config = dict(
    d_shared_expert=0,
    vocab_size=16384,
    norm_place='pre',
    init_std_up=0.0312,
    max_grad_norm=1.0,
)
Below are experts of layer 10 (counted from 0) of a mixture-of-experts language model. Rows are named router (the router's row for the expert), up (a neuron's input weights, with its number), down (a neuron's output weights, with its number) and show model dimensions 0-255. Each number is 128 + 24 x the weight over its row's rms, rounded and kept within 0 to 255. Numbers have three digits each.
Before each expert's rows: a language model's description of what the expert responds to; "comes before" lists some tokens at least twice as common just after its tokens as in all text. This comes from a sample of Wikipedia text that the model never trained on. Tokens count by the router's weight.

# expert 1
Description: Word-final suffix pieces. Last piece of a word split into tokens, often plural or derivational endings like -ers, -ations, -ness, -ville, as in believers, authorities, Martinsville.
comes before: ",", " (", " and", " of", "\n", " in"
router:140182119113132135191151143100110181122153123128158111144136079150120111128101097114131129126132124145116144122128166136132157127115153144113148088189128130104155143140160135074139093108098135104128146130130120161160180121128146048132146111154148111128141104133136122137092080148151116088103140129129121112138083180111143205108101119122102123128124130133132116135124171186121128131124114114117099144137131139073147124153184128083140173157102142111163103109137101155133125158112129119146101077151111156149143146104147115073131135136144078132124128122171120135131109155115129133104103130172111113095127158172103150106173112139126124112082137160124089089150112093138128152124127104113154117138122139111124134152144140153108148138105120139150140104095093133117115092128122
up8:103116153093101164110141117095178136111087082125142101101146155136109139128089117143119133107139156181107096114089128151121126160148146132098187118133090099131139114129122175100111088130112168073116110113108127107115100097145119121126123109133138168125163143124126144115139120136111134134124118133087104105101105125137149160110046171150136137133113154173124114153131141116104125132142148120162137096106141107142123093166187158118178197154128118149116131143159101091103158123102125115149146175151139089149146081152139129147098103099138128153119158083097086114110125142109143128114117128122125145109155120153101143154142145170146164152157123128145137112144110116105098135126110094132137144130146098106094112149107114092172165115131088151132131104119134116122124170104154
down8:120147136111097135149135132110193110157144159156103084164088111116126131105122130120110090147143120134111122131161105111125150118131138112147131117132114109124141128149134120133106081127120141140098135152120115091137097147132165136127162136142134150101172128106188188119116096081116125139101129141123128129152131135140128143137158143095143119119165139167114098076101145090122153105096124129143095122117152116113111137088155166168114155115115130187114103154111093136147153143164153163125143175152095083099070139118133090130111096119163104108140165172134111070142104170081131130147112123173109099118105182161111123163115117125121113129089167122142106118139163120140139124146107123154131119118167133191108088117141109111112129168092098150129161106136114121152124105139109
up9:124136094111095163136157166156110089153124136136137104122142123148146152122121078092149125123114106168175128149087112103136149159112106140119114086111126096148157094159127142139109082119102166104152102125160124128150168108149136146129108122167068134115168141117135119127099125178169142045146135137077118134138133101186146126132102117119158155117103119158153122147180131116140089125139110121063117142128144128131128130117091135118140113125116136095153152120149152164100147136095107117140166124149096081135147104114073126146127131107130092125125147145160131095118097132131108143124131127155108107097088155150170123148116129131138121145092112129123138146100151124133141131121172118138177107139145131079128162121126145158178115127104136172130130126058118133130155132170118
down9:078081147164146108170124112162112110117154135118146096148135132130119125145130135128182148118106164109123125154067135131134085097173130125142108152152128146129091135115128118104182145113115104128158161168097159186156105130140130184149150130110152142140110140155138132115160110122101128108093125112137127089133074112135148132090125068130129173127142111112116096108097171148151173148134147113167123174109099141137133129139121088115139120179158122171118079117114104115139128122100112136097098128147138110135132127114124084127115148116081142133123114112128131150124134181164094123121150118110171096133148161067112106136130099125122176111137130131104130098106114131111117153135121167138142171140132157145132132159135094156094120160130110073127121120162142089109116094103132
up10:086130132107130178132149146093094104140136142141098128132100141146129131167117123154105105105154127077156110121121130169125158155106180137086151125149126106106157098098126141127097148093121111155102120135113168115118147130107125059117157169146130151114119125098145117122154101094148151182103137137147146133168125131105134170118140138148140139150129152155141143122099135121158169111084147164164124128126160090126110169129143129133122115131146126084104062161100144104109142135112153163164154146114122151089132161136117138116085170128143099149145137125160130128122109132140159132055083119124127092107124143129116102055124113125060086156125126120176132123138112099146138119149124152104134125152173101138124136100153175128116131106127139128161105111109146125116106105126160
down10:133138138111140139129192126115120105140149128124139139140134089074099148118130155128151152134109137123110110109142121121108142114125137115141119108121125097115116123149159117145192140090107134110143139147112131120137153110104092122144131087097096154108149102141129113085128123107134106120139126136130103076134128100058127130098107169149152125111136116125128130124115134135112142069084131109160175156110182116155138121105155109137142146121102110149170124134134099160122163200140106129116125115121171096147094151195108139109143100109070159149114152144128092156131135075135127106129165130159148126120103105121148121121132142136118077197158126139128132162119131131164114134136138171119156143131119130070075142078137132077159149094128156145125151118157097116133145153150174
up11:141122110125109117151142139113097144097117099142152105086131134130104170129124130189138147136118109125124126142119094144162166122130116108187101124154109137131102129133142154157161154135132106130119104115112131154156110176159117130093148118164122142130113149116046128077084091111121144117118123169099110126135125163135158169124080081149120161079132134127155130183104173109121129132101129143163102187151139134129148121128145135122126152084132101143131117142121174163117115179114092100124092152137148128104132126130098112125108105171092106117140151126131130123108155098119116162126134141198112115118094129141146106111136119142137168148057117175108118131161109125120118105156095119131134117122102126134137113123142125074131169118125160138137150114124090108118104085178105
down11:149078193130152138126109128105135095164126138144151124118107154124152144111119147178125124119151157139163123168145153175142130103111133128122124149094125138087114110145106164130128118112103113133151120137124136086120109106187138116079129123140188124139145156152157109148146151109107108157150147128129107149136100077119110133133090102168164114161141103100165109124125136123183089165154149115118138195116158127119132159119132164128148144108111100111149147140102105137116127102116114167129096149139131162135157148118059151099102157109133138138147085090119118130131101149116130096073137112121144142110131125121112143191109131137131144140108087136149116141145096120138133112096103158128123128065124125113100087145152113076171122105111141142093121119129129116086104142153070
up12:140119142106138140137111143130131136146159136148129141134126132096119142112113156141133132111178113073147111100123136166101141104164108094115106112091121136157110107193181171117165158112133145141097063075145136126113132127112094095170159150136108091137149104129151150144137161120132125131109105158110162132156137077134141163137131115129123151136138140158173120139127120127107102135118149084109062100123151094105153108160147139128185121145089140148157147149108142133158134119130141129135107116098123110176160086095152114116118121135098133125133119097122088162103085133121135145134105103121120133132146087108116168120132126146169133168097143138135083097092105093178141142104130118109134120187137184149141152140136107097127145103126130145105114130109088173151101089111152
down12:119102139144139111141138096086160094116138128171114087145083137120154139113145145140141150094140167120095150155155114160077126155130147119119159104096149112164132159110133135122099113160174141138103135134124136134101107168131136148120124094152100130145115134095124145095132096167084131164122095143100103119110180093091074142082138120145104162112108088093147153108136116107143142105167144116134129145152111140119128171156071177122106140127108129123126168089123121134097096134160092157141124102137105179171148115103111137099143150125133087162115087073126106145115182113120117150137176171145130163109123137128098121133130129135140096172144162143101174106117113182139138148151127143116137110096129153120118088100141139097144104103123118120145109127150137152121151125114135
up13:129153117142170100131138097117101141143142101143139146142140122128112157152133083150119126116139127119136100103085102098137142164094112195142141102151133132140083133159149132111124114150093096155125111159117141162124072123098144153126110076116154106080160138096096130114134129139148153113134134130108145150110110153090119132171156124107153138119136148115154118137149139171120145160154109112137127139125155065094097181147154149129101091112115169138155118164137130107114189111157188184106125132140161086077108114162135130127132135148168155144158101150123099155123122132073110108098119112103103130112149083141125131099103126130128145084131070090123146115120117126114187092145161146120160146144142128151104136092168117141118139102112106125116125115133112119121142115124159
down13:077066123122145125102154125118057147157107156111132141158083117109167120122149144128085153130130160136125126137089123094150082117120141140130127113129125133125077096114098115095105121127149103125173108133140106110113146079130105103103113134124133147138134096141108160127131129151138099115121134096118134087139119141157167139168157153074140141115140125139110131130124187122106132092132155142109137118103067134106111151106124140163105140119127117128141124130135127111099137127164119157149111097152129145188094136116089118134141130133134144114121092153161169157132144131170120126112152132124133149159139143161157132149074133173094128147143133111139165114174174150138161123077130128098128155074165182128088124133079168123135101122104151099153117141167129128095169120135153
up14:091131139130133113113113160142150091110138125129142134131118130144112108121163096169155158118130150101160111129157124127142135122097136136113149118120152146145140095119131113120128120136164101126131118135100116135097119127135114102187133144128089093112112120132111109141138096118114084121103140099124123093161114168186084141135131137082058126184129128123112127087130120114108110117166119157167160143115139146086129129114156133106191163137143116112128103083122119087141085185130153129111093151143089093150126140146131181112140152126120123167146133121131107131113134116092120180169109154112158064151132126120073189122110135124141162138101098116179085124154086114137131134178135133123135138158151107124101137123153133112129132136177149138124106128098143176087159107101143
down14:151155137151100141109143125149114119165116157122104115107153099081124115159131108107159136147165126122160119082129139098137118116119158109147126097105136105134106121121123104106118137097095188144133137144097146101141119103159125094139154082115135115179170138143113106121133109146194106155114149139159127082130135091120106128114125120093170122136106133086117114146110124127127141081141161135096144138162101090113149107142088133151125142108107131179137117084122124185106108095094158135125130132169132130154148122122136157143083149147129159130156177103148144123156160171089142097109123087120114139085126167124114112117137106149134134147162094134078127116139132141172146152139135103171155103129101136122048152195114134128153136158125118161097122151107122099111124135126121
up15:134124080129066111119170100128154130096131110144155144077125115160121098121145123116088154118134135145133072131118163121115127142153118152152138056134118123138125119158037141126127103163113143138099112134165134133112108122127122158172115149068128111178111141158121154140124134108127123122150141123107120152087107113152116090129133097149137138122140144088144157135139147142131119140122164108113155098141117140129162151131104157132147084143151132118115124142082145173083165145124161090114126149134102124164095135119116122122095128108146183128095123159164125132128133114152156136154126107143157082117101114088140169088153118182141074122136125111110128136114135107143181151156125138092098132150099149188090155104104130140135132137087124152145108127132126124124137126178139
down15:149086127157156113138119151139154164104115119114134158118149079107139130117139131138175126135149101136138123114110132130140121191130139108165133145103128123098127080128107111142131097142113146097138099163151112078150113088164096166158152168151123128136110095117119115122067114107132145158119136119123108131173117137118134092089153111164099106130181096136104137112127084133111170133088186111137152117098150133133131148095126166116147111111189105137090132084123133175165078137118153106084080134117125140136124128147151134138117105120123138137123185161149155122141101122095128145134094115151161114125118108143111147101105143106167112105108145126096129107115107134168125102091153177167108169158144125142085135106107127129128128111121161123137135129133160155106099104186149
up16:084144116136146122158123131131102104126128136122114096139112124142142118101151094137152128093134085108138135127132137175086152146164146146130126097116157126171105095088146129129149143130109132089152081087124144127091140125141153135132157124119127130117087130102132124126153104064140098116188133131153149122147167130180110165137166110146112127140182087142107104143127163149154102120174148135099106160130135115126106170156093099121165175113138156102138101139103128148169107111134114101146116088137098155145139103111098133168133118144092112154116123144143101143127176109108137112090171124123136102115138115123114151096171122156148152125118102152131115132116113148136178132117087080164156126120122097125074147152150102130106131167136062098136148143108084162171132117146109
down16:134132143125128132106090115152127131178134108144175147094139137111085117135138159141110119152111143156154105120148135122174135128135114167162105172082100098105154121183102128106119125152128121150150136122123155125094125146127084110142164138109149096118117153129114132144137152140135112150124160091114138146127091110147103096133116100124130134152111133125131139148156099101090160132107105117145148150156112146148165086124060079130129151137102120178139147148123143120122094130118116124069157158100193144126134152132101102114108153106104070079140108128129169143142120124153116130121086136200135153149119132111124120142098097104108087136129081126156109135113110119157114138136154150119094099110160173147137114123160133140102102098149157180155092111109176112086142140109145
up17:150120121138112096132146102135150163160095140104108107115180124117126163124128153122140128098145098120161114141154131070133144120122135201129129131097109121142150156095113129105084105079139120130135097086168178155121184126120140127093168125139147156118092085119101095154152133146143137074126144143130113115101098147140134124111118146125112134140129170129140104108151111126148143126145135105133115096123131167102110115143091150145119104156121120114101120080139165090124154103137114119159145099139166119125142127141143143116176123131167132120143155135119114109134098102137143101095092162159104112124123133118119116167117139128112165139128108096134129062123096089132157118093134093110131155142150122155126122140143154128147111197134072170172147157160071187131118082119125
down17:102137118127196130100088100102142123140137148112139121115044146115132108141107117127171153137129111122120127127122152125124128166100091110140114108125148100132124125103149123102091137125130133123160143104110182124151170130136116147125109077172140140124210098143099137145132115152140124165135103087137114145095133147148065167149126095129107146120117128094117155103067156127145128144118132119138119126119161127126108127094166131157136130160080138095114169121122130137098110138157137151157180112125144135131098142103125119158121134191141132134165123139101185165130138156115103079120100125153130123128134145139060130108172133139118111082136143107092108162160101125128140143079141146137152134105138143146130115164113092111146151112124127140107127109141141156081108136092149
up18:119124123140133144125151114103109153122161080169138118124121097127113071101118121160115113177110135122152142102135136069116119107160162148124129160155104120116131146097096119177140123088087128139129118131129131143117174155099144116161112119118141110130155085097115174120161172111154100132083166151149105100130131134170135143146083141111124109121127129150079129108111168133098118155067137122104136151106158119137100141110142115126150150101131156098124104142139115109158143167115124137128136122103137136126106074137149128116108119095134107127091095097088125130140131121160118167118156094147136150138084188124138189149154117107153143140091151127170122143150133140148136172097119136166138061137141109107128121152145168113151140173133096079122143132106157125145149078129110
down18:160135172100152119144105142117143127114129170115139163143145133113100172174156137147139162093146110170097173127181145118140094158094089122142141097121107129118116152108149104135140155160134111167112107154110105105156118155090108155120129169137107134130153131118101131145100148147103183099148074131116135153102099095129130136123143146131091114092129107131134141122148083134139161124203100130140129119134117111169139164139146097112140109116119100168127124178082116124094103175103153142100114117128120104112127150109155076145136140171149119150138165155109146155126145076152129094158094085124094111094149106115126127107087143130132108093153163116131125148116125121122088126142119122118143109162109111081094092135118107132126154099085135141135142133156134101137126174134100
up19:095096135121081152148119131137145128093110075140163122109100121095126097138088112136119107155157175112103132172131161124147107157108091129133129132140115128104133176123081172094116100162161134124110144119134093116109118147140127157116130127137115115129153104126140084139164157132106156164121167147105071184119150148149120120154147103087116148122130117149117054127102160136106133167150124104111116132140109102177148154123139160149134150169103069115084118072087141144105092105130099110165158128111108100184123134151114116082126116133175149143149135117129128175113118095116140125132116145136140157143090141131148123148129160131106122140162123092124108149130106107158169162126110100150127119154133133179110131082138155114158123117158114139126145103141139157104119135113140
down19:102128107150125147133126141112129169137155114098155138105138139138097144114153115094113122061118154146162138143136149111126089169102146120162121152111142141134131148129075174167118139121120139114124108152121095138131121127148133123098141138149139136117126142130174127135150093128122145147116116162117102084080178136152107125105150149116121192106116140121164123086121128122102141165098103079136094128141109123143088168102096163122157170087117128125086119134110149101133131109127147118101131173121120111100149099122139135116156124118173144141102118073086115160096110144116127176161142120100138128127095098134108142158144143143123166130140117143120129119108155115169094077167117179089158169141089140174102157118101136119159085102156123135165145123076146109136130149126087
up20:087111130155116122108150124125161129139100128134121091148096073131133135093096139086127155121114126100134157098152122111167143172142141147102134084126104131116125091113101116138106104110170118145145132168130105183139098080145123131074162156129106117120123089117110112145128135115152163156092126140160107130130118175101146134130122150120173117114134142139104130114138174125108136169104090121094158185164188123120134121107151145131120135114160110144134125133082104105143149132146108128126177094123089058162101124125079145130134135159166113127137156184107153126127108132097127136091155117113164151055135148132132154121107117089144139141108137108149123145138127116145086136112144116104131171168181127164115139117139119152130149130111104111100115115144088131126172136125144
down20:162170117117104093099128102170153174132129124116112123134074141118129142121109131127123146131127181083128111114159086138129136151167148126098127181093113128173165109158099091086121123094160109146128136137161140111171124081135125136097104141161108152135143118169141160127153144079126082146109107128129127167137123108090131129159119122105141143097132101131140174112182150102102166133064104110109108117136162131130155139105137151134111109129130122112121133134089089133125109134128139122136128110133115131111108141087123165174113122145118170107111142114115154089113118108110136068153144137131101101128161157167182127152142110128117156141151137147141121155115108151126127173164130100092157133143147124129133138125083093120170081128127118141095076125137099102146183125150115